From a checkpoint of a small mixture-of-experts model trained on Wikipedia.
Experts: 112 GeGLU neurons an expert, 2 picks a token, a softmax router.
Below are experts of layer 6 (counted from 0) of a mixture-of-experts language model. Rows are named router (the router's row for the expert), gate (a neuron's input weights, with its number), up (a neuron's input weights, with its number), down (a neuron's output weights, with its number) and show model dimensions 0-127. Each number is 128 + 32 x the weight over its row's rms, rounded and kept within 0 to 255.
Before each expert's rows: a language model's description of what the expert responds to. This comes from a sample of Wikipedia text that the model never trained on.

# expert 2
Words inside quoted song, book or work titles and foreign-language names, such as the in "Lines in the Sand", Memorial, der.
router [113 176 127  82 109  95 151 118  80  99 167 119 139 108 211 122 131 183 173 118 153 147  91 179  84 110 168 123  88  77 134 123 119 104 164 105 169  99 131 142 133 117 103 154 181 119 134 132 118   1 107 116 123 147 107  55 122  59 153 126 148 116 157 129 174 168 156 124 167  73 141 119 156 177 140  57 158 124  84 133 134 118 141 133 100 142 171 134 146 141 154 132 139 159 157  84 128 118 190  97 127 150 137 136 108 175 142 137 116 128 135  48 143  97 100 153 107  44 114 103  65 110 132 102 206 111 140  76]
gate0 [ 78  81 195 127 169 153 135 133  96 149  86 142 158 139 119 103  94 114 140  81 150  87 100 177 123 152 173 152  90  92 155  80 130 135  91 122 112 123 130  98 142 136 173 113 158 176 112 156 136 122  78 155  68 102 140  71 137 130 179 102 109  90 119  49 153 121 147 151 165 155 174 129 145 165 175  99 141  94 105 123 184 128 159 134 158  74 121 206 129 175 128 146 130 107 133  95 112  83 182 105 170 148 109 130 136 131 178 218 120  64  86 118  64 102  66 118 184 140 127 130 140 150  70 154  85 161 116  92]
up0 [116 118 118 134 147 156 130 147 135 116 104 145 111  95 101 174  81 130 137 167 113  91  86 171 144 127 111 127  72 170 162 117 111 163 113 125 195  64 164 103 132 134 128 109 161  67  99 152 113 181  93 101 163 139 164 155  96 110 184 111 131 112 129 129 176 129  83  98 191 155 110  99 191 156  83 109 124 150 161 126 102 170 194 159 109 117  74 118  70 133 133  78  76  84 148  73 118 129 148 135 116  98  89 125  80 147  63 145 158 146 108 130 141 171 175 140 129 118 185 183 132 146  66 176 103 104 139 148]
down0 [159  68 166 115  48 152 131  89 168  64 132 165 105 108 109 165 131 155 146  77 124 158 169 157 157 131  98 131 179 159 134  69  90  46 131  93 193 113 129  90 139 159 158 107 151 113  82 126 151 150 142 121 121 160 112 104 147 138 164 177 147 168 100 139 156 112 122  88  97 115 110 171 130 126 165 117 141 138 137 122 169 234 208  96 146 157  71 161  50 111 134 120 122 139  76 102 115 106 129 146 100 124 155 131 151 129 116 144 144 119 168 190 168 161 170 182 141 118 140 125 109 171  61 134 164 155 138 168]

# expert 26
Commas, and, periods, semicolons and closing quotes that end or join clauses in running prose, such as "and built", Parliament;.
router [150 157 129 116 143  73 188 161  70  87 104 151  62 112 142  96 173 147 137 119 145 171 104 150 159 138 156 123 146 154 112 108 134  97 156 144 133 153 187 127 132 130 170 106  68 132 138  98 108 115 117 117 198 141 110 172 103 141  99 103 139 199 112 105  96 186 163 137 119 125 125 121  92  83 108 159 149 156 176 124 112 140 203 150 135  85 140 114 151 156 142 116  93 146 102 157 179 171 126 111 105 106 100 141  99 185 120 188  83 149 126 119 159 157 110 124 144 206 160 113 157  85  87 117  79  58 149 114]
gate0 [ 34 102 131 161  99 136 170 117 132 140  84 148  71  63 109 112 131 117 187 132 138 111  99 172  99 109 122 108 162 150 149 103 128 146 123 161 134 118 139  65 137 135 113 133 124  92 195 127 124 125 123 117  91 112 126 150 159 164 166 166  73 106 140  98 135 208 196 126 177 142 107  70 130  74 148  63 138 131  86 198 137  72 162 176  70  95  55 110 142 115 110 119 133 102 160 102  34 174 134 106  85 152 143 147 126  87  97 186  81 129 113 140 170 147 144 120 123 110 110  75  96 113 108 103  78 165 121 159]
up0 [116 127 109  91 133 103 114  98 102  88 167 151 167 216 138 111 137 138 107  94 141 162 165 136  58 138  63 126 114 138 114 100 104 132 125 115 138  93  94 127 190 146  74 147 158 112 238  83 128  97 118 155 111 116 123 132 163  82 182 189 106  70 137 152 110 119  94 139 118  38 102  97 137 110 108  89 151 143 144  84 112 113 107 166 165 136 103  98 143 128 159 129 170 183 135  70 101 149 110 141 111 143 130 149 168  74 162 191 144 173  73 161 203 106 147  68 117 120 171 173  92 125 191 123 169 112 104 156]
down0 [110 129  77 180 163 107  81 118 155 162 137 146 158 151 171 168 137 145 123 107  95 115 116  91 106 162 176 114 117 214 140 143  75  88 110 177 131 167 106 114  61  78  83 188 101 149 126 181  81 124 122 136 122 146 129 109 132 136 138 146 109 108 124 109  43 103 118 103 113 109 153 132  95 205 111 124 157  98 114 135 125 130 134 128 120 105  79 104  97 106 108 100 105 125  73 194 110 106  93 162 128 113 159 127 113 194 104 125 147  83 149 109 132 120 141  82 154 137  95 110 102  83 173  98 137 112 168 232]

# expert 31
Place and infobox text: the before state or region, field labels like Coordinates, Population, km, mi, Phylum, and line ends.
router [104 137 210 128 168 170 115 126 118 123  98 190 135  85 157 151 152 166 140 103 122 126 138 143 142 103 144 115 123 137  84 128 164 126  87  79  58 119 202 147  68 151 176 151 146 118 122 129  85 100 200 107 103 136 110 139 124 132 167 148 116 100 144 171 159  66 124 163 105 166 206  82 126 173 161 139 141  63 134 139 142 129 190 123 118 109 157 148 126 123 124  99 125 142 140 156 185  72 102 149 166  93 105  66  86 126 132 127 124 125 146 109 113 150 105 173 128 136 180 120 125 120  86 134 113 131 147  95]
gate0 [109  70 123 143 139 154 164 118 105 135 100 129  90 127  95 195  96  62  82 117 154 110 149 114  76 174 156 138 136 124 139 186  81 106 121 120  84 158 115  98  96 173 127  62  60 129 155 151 142 105 130 136 117 135 138 144 133 142 124 130 184 114 106  82 162 180 194 132  77 148  89 195 119 136 184 123 155 164 165 137 107 136 138  80  97 126 170 149 158 121 131 119 172 117 171 104 134 141 118 129 124 117 122 110 114  90 144  87  68 124 137 109 135 138 126 145 102 142  65 180  87 107 105 143 142 180 119 134]
up0 [119 139 181 101 175 131  76 143 141 133 109 100 102 136 105 162  92  98 125  85 119 117 152  94 148 158 129 108 151 167 124  90  99 105 168 105 104 165  93 143 122 216  86 165  95 139 127  68 119 130 122 108 163 121 105 179 117 113 142 127 139 113 107  70 150 166 106  86 150  98  66 154 123 131 139 140 162 132 104 156  84 128 133 134  76 167  96 169 119 124 121 112 209 102  92 203 139  75  96 120 112 116 166 162 204 174 110 168  58 131 154 123 103 106 156 143  59 152 104 159 112 146 138 149 131  70  87 137]
down0 [117 158  96 136 108 102 105  98 148  70 173  93 147 133 123 133  99 196  97 145 163 142 153 160 173 185  95 140 109  83 155 130 122 146 134  40 173 146 157 124 195  76 185  64 144 141 136  86 111  57 145 158 109 152 137  97 147 103 130 163 140  48 143 108  92 148 117 111 143 123 138 159 167 125 133 162 134 162 184  80  90 146 141  81  97 148 193 161 136 158 149 116 130 111 154 133  95 105 141 121 142 151 100 113 133 107 142 103 104 128 138  79 108 105 144  86 136  85  77 115 120 126 163 119 162 105 161 171]

# expert 25
Pronouns, auxiliaries and common verbs in quoted speech and plot narration, such as could, never, we, be, get, not.
router [121 128 184 129 130 180 141 162 139  93 135 156 141 121 110  97 135 105 168  96 119 137  58 143 116  67 114 140  65 158 161 168 119 106 121 129  48 105 135 148 123 146  98 193  82  97  80  88  90 118  82 133 139 105 143 115 135 123  91  94  72 132 147  91 200 151  80 173 130 125 141  85 136 118 147  76 158 148 109  88  99 154  91 114 145 165 150  97  85  96 168 176 130 112 106 148 112 138 142 130 114  54  91 140 105 137 120 144 106 101 118  86  89 121 141 121 179 116 166 167 122 160 102 125 146 125 196  93]
gate0 [136 141 128 124 107 163 156 161 154 176 144  89  92  71 121  95 186  70 139  76 162 106  99  77 113 146 156 117 137 121 150 107 138 105 166 174 121  98 113 158 116 133 112 158 109 108 182 170 153 162 123 143 133 126 137 207 167 170 121 118 156 150 150 158 118 129 161  92 165 157 114 103 135  81 136 115 120 105  77 140  64 150 136 136 105 164 150 120 127 140 124 165 132 112 155 139 115 151 104 166 124 136 137 121 111 144 120  92 101 103 137 100  89 181 119 121 162 153 145 103 121  97 111  93  94 106 132 154]
up0 [128 126 110  99 119 159 181 132 157 137 152  91  71 165 124  87 170  74 150  78 150 123 119 115 131 123  89 123 110 116 120 130 141 124 164 171  23  91 121 183 151 132 164 156 105  63 139 144 102 164 139 144 139 174 164 210 110 152 155 153 148 122 179 100 129 141 108  97 196 133 108 106 108 115 205 102 184 105  99  96  81  79 111 138  76 154 152 165 150 150  80 220 135 126 105 127 137 123 113 135  61 116 141  81 123 120 144 131 133 105 120 104 121 148 152  99 199  91 143 130 123 113 111 142 108 151 158 128]
down0 [142 113 113 168 106 142 133  87 190  86 111  85 103 187 125  93 145 118 125 137 160  94 116  89 141 162 157 147 132 153 137  82  93 126 131 137 139  75 144 124 107 107 160 117 151 137 151 173 129 102  73  96 173 139 162 116 121 104 125  94 112  94 120 106 163 155 117  70 121 154 101 162 137 130 129 138 145 157 130 122 174 128 112  70 112 147 137 134 117 127 105 127 136 138 158 150 132 115 146 156 120 101  99 167 149 112 123 161 177 141 153 170 169 104 172 135 175 195 156  80 135 112 160 121 102 126 137 146]

# expert 20
Closing pieces of split words and spaces or brackets inside sports tables and lists, such as ict in evict, ration, man.
router [ 91 240  52 122  72  45  96  87 122 110 226 142 149  77 166 125 133 147 127  99  86 100 139 111 118 149 151 116  95 120 154 134 122 146 126 129 113 131 151 130 116 140 156 127 119 117 158 198 174  99 124 135  59 105 160  95 130 198  95 155 110 102 140 169 135 126  89  71 127 149 153 117 173 121 102  81  89 162 140 106 135 116 149  63 163 109 149 137 169 148 161 127 169  98 123 153 143 155 156 144 159  60 118 112  69 141 129 172 158 114 127 102  91  76 142 129  93 117 140 141  51 136 169 116 166 114 147 110]
gate0 [136 106 151 108  73 139 124 102 167 149  60 127 159 100 115 186  81 170 134  58 154 164 152  99 119 176 151 122 178 140  81  79 162 128  90 123  88 118  80  98 168 114 115 134 117 139 178 174  79 132 147 152  49 110 120 118 143 116 142 205  94  54  56  92 156 110 150  97 106 102 138  66 149 132 170 160 125 125 141 177 153 137 181 120 117  98 148  86  89 152 185 135 107 133 120  88 133  92  84 135 114 136  97  83 170  67 156 216 106 157 142 141  81 171 122 121 131 133 108 148 126 117  85 151 156 142  72 110]
up0 [145 145 105  73  96 112  78 118 113 147  93  98 123 100 149 126  97 113 223 129  77  78 141 149 106  95 166 111 125 105  72 159  97 153 151 140  81  79 124 115 147 143 121 183 148 167 131 191  70 110 127 188  87  89  78 103  95 133 135 155  78  61 120 118 108 145 146 119 153 107 147  67 175 137 172 179 134 120 131 164 112  71 147 153 137  62 181  55 128 136 155 158 161 139  97 129 144 192 145 149 105 158 188  96 178 112 132 111 149 182  99 134 100 111 185 105 112 134  95 135  85 144  50 101 116 123 131  96]
down0 [123 166 126 163 123 103 106 124 170 137 149  98 106 102 137 157  99 130 108  82 125 152 197 115 109  85 167 107 159 160 194 104 104  80  91 172 178 153 118 145 153 123 150 164 110 122 142 189 131 169 159 147  91 116 139 144 124 123 103 196 110 122 108 192 135  96 188  86 207  87 131 133  79  69 123 137 111 135 104 165 150 130 114 170 178 167 158 151 124 146 164 116 140 112 161 130 199 120  86 152 113  76 125 121 141 160 136 152 133 141 102 145 137 168 173 145 169  87 129 130 146 114 181 122 132 195 152 107]

# expert 22
Suffix pieces ending nouns such as -ation, -ity, -ments, and abstract nouns like power, structure, rights, services.
router [119 105 127 123  97 161 109 126 113 109 116 196 108 117 120 134 183 150 109 123 164 165 114 130  96 133 143 187 155 129  92 157  98 159 143 127 111 128  95 104 166 142 146 133 130 138 114 174 126 142 107 156 150  86 123 153 151 148 169  95  81  99  69  88 139 149 130 119  81 164 128 129  54 135 152 168  98 120 134 110 192 166 197 136 166  46 202 167 131 203 112 113 136 143 108 172 141  96  86 102  64 124  85  81 122 111 188 133 134  61 102 141 136  78  55 132 119 126 141 132 128 130  96 127  87 166 100 106]
gate1 [189  72 106 141 106  83 103 173  95  98  88 102 150 158  99 147 100  52 129 144 100 128 107 113 116 105 171 117  64 133 164  64 127  63 134  76  89 123 107 102 137  57 150 125 125 109 119 130 103 139  95  81 137 170 189 175 153 138  85 139 102 155 130 150 113  95 141 121 166 161 105 172 141 137  94 129 179 110 151 163 107 147  63 110 126 158 125  94 120 132 148 113 132 157 115 100 101 152  91 100 128  98 150 145 132 133 100 131  95 222 137  89  72 126 135 151 100 129 129 144 163 124 158 145 141 107  52 122]
up1 [163 126 123 142 140 167 130 144 137 132  91  77 180 173 130 129  77 122 138 145 122 102 120 145 178 138 159 119 176 136  89 122 147 162 129 147 144  60  96  81 152 121 115 122 149  96 189 139 101  96 117 132 116 122 185 155  97 151  95 167  83  94 143 147 117 119 133  93 120  75 155 142 156 146 133  47 131  54 127 152 134  81 169 207 127 127 126  79  82 151 173 139 158 209 132 153 121 211  84  63 137  98 130 117 150 144 171 141 114  96  96 156 154  96 144 133 117 175  63 142  77 122 174 122 117 129 113  78]
down1 [176 114 156 127 118 120 173 151 108 139 138 160 146  81  97 126 109 149 111 149 125  92 140 154  83  84 126 150 133 103 152 175 177 143 189 193 133 166  79 106 154  63 109  95 110 138 151 176  88 123 100 134 196  82 123  86 116 111 101 184 138 144 117  59 136 172  85 188 126 135 127 124 159 128 127 159 133 174 201 108 102 131 101 196 181  69 152 137 158  80 116 131 125  88 203  98 121 116 156 110 134 105 151 102 170 106 102 150 147  89 135  97 128 110 110 191 156 155  97 175 129 120 113 142  81 128 135 111]